Weights of a small mixture-of-experts language model, trained from scratch on English Wikipedia: 6 picks a token.
Below are experts of layer 3 (counted from 0) of a mixture-of-experts language model. Rows are named router (the router's row for the expert), gate (a neuron's input weights, with its number), up (a neuron's input weights, with its number) and show model dimensions 0-127. Each number is 128 + 32 x the weight over its row's rms, rounded and kept within 0 to 255. Numbers have three digits each.
Before each expert's rows: "mostly gets" lists some tokens that are sent to it at least half of the time. This comes from a sample of Wikipedia text that the model never trained on.

# expert 93
mostly gets: " Co", " elect", " ex", " over", " En", " en"
router:148164124190123085114113134113140132043142150099111075110179083157113150110113122157121082198131187098117112089116114145159160175152136106118179099097152125094152149084164126128178164106119140122136138170123102110139128088164101079199109125125189111102126118098136085128137089099114138131177114106112137122130133097120141111079105191197139043143147168123062116085135194122101190099093
gate0:155099174049145179147142164094150146146156116158112127109134144112144107111108106119125122205120119079169128095109092150178165076119095140110187105103140118119159138096118103134125193152103137075069130119158179176151121085111157100164134135130150097201094161117195127099128090037072117138142148141121199106110151088136121136083117137133106063136120147136072149051126132143153124159154
up0:171142162041185131148145112116137158064143157145098144085112139159162140083078185132121121168159122103186131111130123189198087125140152174125151096126144123155165148107133073130066164135137113071104109137134141113108096084180156074109102097132195108122117146170140157114152077104102126137140097126140199134100120110099113145062128156123114084108116110118114134058147146127144113227138
gate1:135120161112156133148182122139142091104151159146099063114154076121100087110128167122136125115084132129184144133115135183176156140175165127146129122062142150144094182092169107007166128163133126113148132110100159112125170138154046112130143134165117082105164111157187126066097127083143080176133138140157150156168165119127145126099082170185171108130112092178087093100136100143109111174110
up1:103093167132118129168129120140140136120145130164124105095160069155112121133099182113133124173111144125198184134102151164151132116140149116140117116089159065136142179062138108066195097128087179146108171114132218147119151129175100117128122141169133165088239132124161124132115125082102089125113141107126154146134128087091109154094101178094187143111105134136086059099099115174087110171087
gate2:125193082131152108129137134169168134111100110152090109161116149165136189158121138139129057123140129109134126086140107196202166181170117133163070107098143153103171122108140147145131157086094107171201145113096131102115135137116165146150097143134203103115148153144076084123106106111065089090112134155085155150201202118121148102198128120115093091117150093132105115143095153076100169102086
up2:097089173137143160117162129143092129147116103057105113126137106160162093095137097158083116104119175115163116160109103093099117071088100161115146164067066104107100113134105120133094152152095198103100193127162147134100111136169113106157165130122090096141124104139113124182141098116139087196134124086109178128105069184113189160073203166176125172141178139114189149135162123172101126164137
gate3:141122148127089136118115100084116111115135076092101057145163148063141125144152101154119136158066127101146156183126150115065149085150062108110128126144111164142081114139165077091154168135116056124116159149098127161112177156123162162130115082124195111136182073152102118123158077094131165139148145171106090167111135078129130166122135192196153094146175185157105099149104078176162132110160
up3:177140133142048150109108041111112120085108121129133103159217106147114120117200063110111136205101148111130117187158116100088137154132115116107158168096152120170093145125134131091125132130076035132153141149126174131118146114155106161150102118116147125125132105146139093134167130064153136113179185109113142115114167136147132143069096172180110102125167199098075102120183143159110153141104
gate4:122154124118097117125168075076127136093121138138102174162130069117147171108104130106169161116133139094104128119161163197174135133099133137125158112112117137139081130122125132201125160122111172179192095124095110113143163078179126089152131094133180120146097202119211072120158097091141096136177154148131119147105118090181130162150112139140096098111196088066160115121098178091084064134077
up4:133119156151094083120122091073093138120154186097111155131159085082108159087081100097173144162124181072134106121167132147193107129079132109120136128124108117124098135121093104155131173095099126171196136109120140141168166127206134121210100082116185121140116184107210101170159110037145123111171139118092109129133119122140151129124116110163099090160190105106123133102102162103117111108064
gate5:168142131174118089078111132187126134179120162159130179114154103114131117189214123130120170172150181116169148139129106130131173120140136159170107156132118138086096161099135093146139084133144106160140113104149114122167136135122117126069099147136154057134062168120125037165179111134140099133184126102123135121108132152116148129095113128133152048110144149150113041087115110095024137100101
up5:126104142135123126106109155132122164165080084126120153106100159137091125122169147114168122154061155083130116106059162149111159202183149100117129133091139135116139133220158103090142107156086122154118113166166157137123181133118120135115107090108120136105135144121146147110134132116103135139038077156157130168136113054156139123142070094113153193193176139201108133056118107103094069189131
gate6:107164140165114102127145065146088136130150153115174132188136096117119144108102108149109081128152126115091072130082133143165130121136181099175126147123172102093117122061160142107102065099185117127116165164090192181159114131140129156071122103135152107148132063085193154133175118149126105111144136061049094130143148162165131084054125171125075115101126127116152184084137127176105169149149
up6:088200136152147098114129139175111107170107138141099162171096042094135126135069151143090115151216115067135119115165147188143140098115188109131137113106170090078125112072164131108101109130149097118135174092094148134161131154163105123039109137137140120122138119086186138138158123153067101117124126119079098129120111132084082121129145208113101125118186121109130182095126144161106169161184
gate7:146111165125151095133109185148109224132135140098132108121160050123153113136134151097152101123141146134133167124127106109173207176202102094110118109112137121089110161091125192166153095082093170112138161204097126110111114120186109130148149139141137116123133061154085057121118134126112092148110081115114142181158144167143143164076053131100090075133118128123121119083149130122098177159069
up7:137131087120081165134178062091142097130158116160129112153115247146122140117145128108098126136083126094145077154134130166091084102098150126167118165140179141185136111152135058110143140168149132133081160100168112103179094220127137118130116095178129128128069153087170134104181120180133090085108136135133087120079139097091120146131138160139121189117154131086142158134177115136115092098193
gate8:097128117107172087166131102171111179092151168101129163086155121111127145133146110102115039197133209129112109160130135145149194167121106121119150129104087190106126139127163156108144144148119104061099137113092152095134118092147122110184168171115187123103111126113146076087154089088116164087120137106139129181135133173118154106080074185103122045178145142123103167123134098161128115129055
up8:156173063130154033085168121136149118114109143153183122127182095104148093148080154144148146139199160136141109083126108134120146115145075077123130120126143108072182122167205110162127115175138131123182117108152158137162083035119119109090107144084186145125173089129101125083074131148109122042146138112121143178126116123153090159094124117122127149132127132129105075135139122173125187146094
gate9:112172094178121063143116097110143159168115133130095090116107137095156142107070131142093116095089099148090095130114115137180192172116134142146115095129087082154141105064134080142127211128132122160110112172113159118051133084090126124111097089112093103137163132075155076076095141104149096144160114162128170141113122117117204187117186139144076147146190152168182082114154144151141111095101
up9:079120139133157116205141118091137153104143106105169120119123126021217111099139137153150146111091054109088104095113149167140129141093162108139068185198082140104118193068118120104104120123105086094118090152126133112117139131132110142148125079129135148104170128143162167131129128111160166112155150102172233113130121145113145135143140115129150092095188112101153125135167119140083050111126
gate10:177145095154096091137099180125102154103140096108155140148136133119123078086185180173183148164105132075171107146114072128138099168138130130126143127096137178116141170047120076126109184125075117146112137146116117179145038143144102109138144126144192125141081124100128106173160098111152084121123147143098133129139140121096180184099074098133117070110201123201129095116116143166120068161104
up10:081091162098120171103143105139160104176103125189131137144097141131149154210087120101090126076106098187090146160126176115127106082135103078154115123142143062149075070216113152126110095111130106125146097084129126081139152156139120146117112150131066143121155139103134153114105104133087168151129108144154175133109132125141104092170157149112124186167072139082131137190161152121207206138162
gate11:180119110159124087102106134107079103138127116088117147134092108086159143106131118102137106214074138129132142170080112103134187067144144188146102116131078151174091164145162121097089137137146112088065141134104099113167165099151117083158149084131146060144172125140191146118157111121195068116146095151124155147133167146178130086144172131097119065157225187114121125135143098135130139160103
up11:109096149155139099149152161125146154144124135116132087173128179133116152106092150125147093088141085118178113106188161155147130068129122100152116161100127107132101102149126106094123130087073071110112168107146157106085111115119162193131013123197104113126172099104115073128084099135145031147184157135115130136168123150125160164099083118138174113139068127124141186113158153178170127153071
gate12:103138159145120107060160129103111193106166123095152134108118130163140134125107165135130120187135209131118095135121152067112152098117177073179122139180121108121176169143149137100135097131134119159115109096175102064132156090200084124124107116057173155078188100112092102144143105112073171081153104058118128177136148111131146087072126149178146134131125133108093166105145173079138131085086
up12:135133105116159160214105130112150054083143115127116170154124151081093095143137045102133161099098085091128124130157128185133097119095069149116135168085157168136093143148146142111099168149119150093106126178109183139155136172091169081134145137128097120186061144109178162146080148129182076155066126137175106111120087148114119170155146142084077125159155110215154132141110106146129110146130
gate13:144109103089154116094124131114119146131137098102144149154115110147150125185143125108121145146183232164145106150133098099117161157106120176110118090084083124124139133077163121077135150105135167141129097077121126132105174137140151125215164143099198078099133143102170144123101193160129125143209097102080122157106162165178106072097149121138155078132112087139039129110085121143072177114140
up13:131109104092153174108122126130116153153132116120145142162152104107149114176177128104133139185130215136154093139093099083122192147142136166126148106095118180112146107064169131066112140101149209140100100086132111149134136130136122115191194138102176100108136143146157102141082149111151120142140092120122125123103104186198106065082120076152151093148163056113041148103086131129070127104158
gate14:087125168130159116129117095092111144081172130130106118111148086134078194137122093170072080101135176136118109104143130144100180164168068094177134071151122110062117179120106064142142135160144182166156128161135144068133154161240112125149113158130161137115141155125180128089117151089144084132133088124156146131138123121069128134122103140219144153132109143109127141140106114100122134095040
up14:153142115157085153091069158134115147193092151143157093159129155118109083133120197124197177139074084114141159112150133157128099096073182157127132125109099127170152068094111134165120124097156117134107167105109161217085079160137128126096123143136102144156168132140127121137080066146136155136170212167091097106106096105192138135132115160121146120102159145110091109086117079149107092146204
gate15:147163115157143131185109072114119117146131139109107159140162076165135132110135133184047133161061180101121139086107163134116143142152156113143163098141082149055124165102115095088174180122115101159154111098091127113221118130170043118140133165106093144068169184093142160134161150101068115100120099091124136173146156129138124177080140186174117098122117147132088145124079146092130117116120
up15:213129124154141096156092043129103130160130104091108137134185078138131162088142135171053107171073189133149156065111172166112131144125135100137157076137118129081131113145087095109151192104102102169180165114087138122189104141169060118162127163101103145121143129143128159173145113106083144108150096112085116151144161147128126147107176149171110093175106169119075135091109145087137084098123
gate16:114171107156154198122146147171143144119115167126145126124152153142059144108142130157107123181145155115170060109150109142168186160133161108169195158143125088124104156094184152089170132131100143146120136137111128109103155118152072092147067095160163114174135159129142124120111140073091151058128177120132119123162115121143120091093122112103114103103144107125046133135107117101024233100117
up16:149113129103133153138096147106119081171124069152144059153149089131157129068201139136086095154084157132167058122149105177124148150157147115107206128067164139131113055110110128134141119148079121082145202110126151124149117174113115111147155146163161118114086142097124151149134137084115116140087162174090143175153123099204104141127123134144115171104085160161116053109183080135086085135149
gate17:131094127160098137163138088152112090087153145075103135106160094152088166136159127159094194195080112142063147127100095116113166186120128074108120137181158136166181135140126148110145113110066153128119115159156142130099106121151153089189118035094144110182135123159092150112163117107116190092164157083100179156133193106168103124102110142100140072146118174153093081081132123091151147118164
up17:163138052131164111136135141096080152133100148126130174121111116178115118109146134073186132141131127140157088115163139066159126094090172135139143185113116070122139080143097118087116142160128140215128122069083104103148139138139147116105165139147137141080100150109128152205094189105140075099109102179115136088118153078136138132159129171171119129057132093101208162151175153148072104112076
gate18:146051109114118083121138155139116096153147095109163140063163113142105087129211109154109059145092161171112110202132133087135154174145108126113139074094152087128076109110154134108153113157148138121163143151158196142151197094143156124097168148106119140129129112104163122097137138129106147245137153102091149109111118093193107104125098092083141084138155156161141134113127085117066087171138
up18:130125184151074120131139117116112139085095142123113134147127106105117142119036141128157133064137115091115175088144114111113114148087174076095146147187152188138110139090105117150141117147097145148151158156111099095145076133075127141164063133172118167205172145155127145175084201131147136072106119137145121129129083199121098178085141112081151142067150161177168090157125167112138122175088
gate19:135172117129078105093145155133109138078181124138112081109102097096103206156156129121129097109074153042155097157221064134112097121084107165152155092147102106093140108154154102139095081132113156150172125227153149140168104128156128134221096169146109142117122164098098077118135097139101113143144142135154137181142114124126172104106142148174112134115108133153116185116158151126061150112125
up19:126093145114132120128091197119145126045223137117172149144183116073088155169073121141183117123138152158134098137142127181125111199106182136128124138176166106120141072123115092137128098104124136130143136133132139120143128139143197125077152107147144114140117145086159089128159116138119100076105101091180189085129077131144147136195133147134092091097093144124056141087090150152039126144123
gate20:179119146152081157008110135133154132094142137104082131128142149137049163192113091107149119104138068121110109088154119110155148159115139127152139157156047137135134139082146110169125166126165115109137132134172057096144170134174129110139164087140144133160133079119130088134107088095153110099146135109090176195055109134110156096156129121148125095161087057081105150158150165171123170107128
up20:173117000122159143153114158109126160103117130176099075150121167121088068146146134168164131174142112089151098168106083088115124097113125105116145159133096081026120158182104133095096124125132088125148134097120131144144147178125139146129119132120128146126048145097118128107177104181110126101106098148071105111106084163175154133134143193149132091146131184157101153135179152138082116149132
gate21:205087183105113087108164109109128094140143122133116140095148167126162164057042153167119134145100123094111109142108121123144105116076111153172100143140093148097170128107174134148144115106163087149109163100057118106107114160191140126112133115136110152128128151134087164114110139138155136142149065127157135137131158098121159078111123066232155069103104211141070151140140134180154187125098
up21:106110143092120163123125160151160127107122124131137112123132150171098219192152147114094140134145092186088174132162062123132150134120143061058103142133152178093099142105134190191148096128076101110145131163114177163074112135108128144149098134145166074119137181153139088080110121157173104177115088122079158103063090115112152104118118125091145102147112153050093141115180103131070125139166
gate22:159133113128152113107109096136129123128114193143117076123251134144121130080198124132180136181107135175128073155134150143120146101158108162122116139106154138144110183144164121184193126103071155094107123079048139136099037136125136060120131129160150114113147087092140097138112134123096096126160184143104119134165166119123076122110109133195128088152130166104131147081168109110080097123116
up22:157155148138148124110133085098165193136074148126119080135211115170175165087160143147151115154086150144128112173153080131131128108191069143145129107120156117100138175118187127128212142096093150134138147100107168148141028129157102101112132110161148084114137099072151158141133133110100098160165130142082096130118173081113066115113134139174154104161160186099132103089118147072106103112071
gate23:149134147124089110105158049140094139110161118125070114100177118104109124159072180163083059193095179139113165146187124078166113099140111171121133103149094136132140138118152167125120132135119151090161128127108105128133155088204095113163099162131153202114123179064107115171102092159100167182157165132121081119129138120138102179062112133136136115131149143152079134196155142120110127142047
up23:101120119158141119084000168108159121177117130124122090162098093103089137097164093078157178143130096162140116155117109172127165146107164123165143181138150130064080183128112080139134105114127147132102089120175176128065105140091105124110110111132148150163174168129124088126174146145151050119095130138164120127101109153115138100121128119191079160110122101060148116108116119154116103064143
gate24:172140210141113121154065153080136137154151114126077165166069094127165084123158095115093131159091130182193170065174081078143137156176130143098178127147118105146183136142181146162090176144150138134129058147124142125112175143157126105057084063088097158111108112125155153143147132100086088120126119162108080122066095130123101177112113152133137160128133112130111118162134126123097179142081
up24:182139190145129128155052140083126120141113113141088129143061088108182094126160083091121151167118131157172112045159112092155172149124126104138168162145149091199190119099158132152094178110171143157138058121119119089125196167140130096104118110095125127095126121110131133139113114153111072085127128125107135134095088184118077177085113146145165180117132127100116130188134131153097168119051
gate25:138125131128128113132152139143178123090085137150154087129106150124110096162154114103144115225100078146137114099149101103154117133147142137125125119168097162049153212150159105143153192151096140120137087118097118100104102166119081104132102138184173091137069103159155185170104083100102166123144130104154144137132122185146127164056087124202167103116107113109042102073139092077135162117132
up25:116159152116130135139103125115142179136123123119085195086118157132076117079125132155149117115104120127128149076138086116096126148125132181105149165172204133197147096094156121133141083216186160109082169181201161138084128136158133159097137089040113142134139115138139073123141120126152084058074111109080111119099126143084124103160167121115108131126133158085183148163115140083126102110189
gate26:114143135169102113086127105106130164109105181110134110147188120152120170141109151117122116150119179132150145124135062193106169139185134169132161125104129160096171119082131124141150200078111110152161097163114172131107124133136082125161107104110116101112158121138112141095130071123081170152192123106079125155151126131060173115064129159156126042097167092114121107063118104090140133087021
up26:174120065126153106128112165131107079118057072152128122163131160119170116149143154102084104085125139146070117131117138133179078093096110106171122077139149134124061170173132120140122149116146108139115099135140082114149130131109151125108143132167212163051172064171148082142171099109162143096142161143114115179130128136170111070189136127182133220125130170111115134118163164138088113173099
gate27:119152090146105145095112147091145136112085115186104126131154096085138159110124137137105157159091165146169134103127126100186159118145157091101095075176170148072180159071174146079116146132140137172109158115122151141027095107114063101197171151151164128070147067127135123095113174103157148097114143144156171108114170152142094115107142124116177161148116119134085094075079140117068146156072
up27:096147148142120171117102122133115083114143145150132133170143053037106153169094133101145127111114111113139195141168143141208131080110163153060095112093139134023167087099104113107118129130122180121103093151155168077093120120163124127201064170131143118128146182146163092089101150128139160141104141157142128106105106166090179105121149195138124162114102106136139106117114141108094076162085
gate28:166125110188140171106107136087104113110106149107161138166202119123106141130174113151182075160140135090195131111149096112141130184099116122132149159141181172045103105069143132074132195139108108174166155139132167071161142099193117123187097072083149116160089115093107126122148134116142083123122117139094089109127117131105124083079141121192141044137122131133103139128128163112109159063115
up28:083124152073078117130116130154154181131141134177089140108036146135119105103097121117114184077126139131062122163121156140115167112157131132117138102111084091200178170164112116154131082110131138102086098129130116189117107155050140124091121177151127142127153136161106133139126114151127177105104142141156150122149170119124137201167110115073110233113102121116205114075131081130124117189145
gate29:124144069160154116101079130141105079075158117112161110137136146148116130147126195130126153149144162112110181135089124137179166054108152156134174161087135164082167176123174079175165157200125122149130105120070108105200113150152099153134069086049159155119075132127115105207119128141143129132177100149097127104064145148133146150095150119127104111065110165072136087139135112120105131122156
up29:124141073157122138132110126108105124078136125123173102061108089140123113157147138149134111118128168082163168165114133136189136099135118145087123144107176139113112171069178115155154200191093116108165081134111127051179126130179078160133132066106124135067114172102098104154129122112142177167155071105110088089117148140107153142056144134132098146108147158084105104215168146171102137116179
gate30:142158048107116108100174085138140133084074222116139138124177138163112159107185163074156117122110119175108104064118118077157148131081144082173159083128156106100120121137193098103214186140152107148158134156133114109128126109152151164131187097146128117123151104143153085129141168116180187122088149155106123119079139110160168103143161144123163118067131171127126097092157121079084101140132
up30:040167140114140093101131108119128139189111207074088137118138107152096143191131139146183150136135154057094112180085144181120156131101100162107114128112130141115140121173100167135146114111105117111060136101112124093131127114092133115099146120098170086132134119139164150131121111187129156103103076169193090140083080111104142123197124150084087068071108123123132136143147169152149167038154
gate31:123152172149124130117140129130143096008127152113092126143210103133114128155094145162133129184108121135073090120092124170186105135184106138103097088087180111108149146097202135134145093145130159132101161156117115114153131129168133139198057137133133193129127131135108090106154135106114167121156136095174104107081100156131152123111069124083129076132080111109061138181120152133127182133062
up31:146118074117163124092171070147120141141119114165083137078107166126095114162142084154163123142165104168197126155160135100124163085141113134092152089084075087121154081139073101076078156139156156154192132097130131094082209166147115167113106169122166090186148111116196115104081134134112097101119089154154129080184149179130087121141133112136079157094130137130144175112138141188157122115165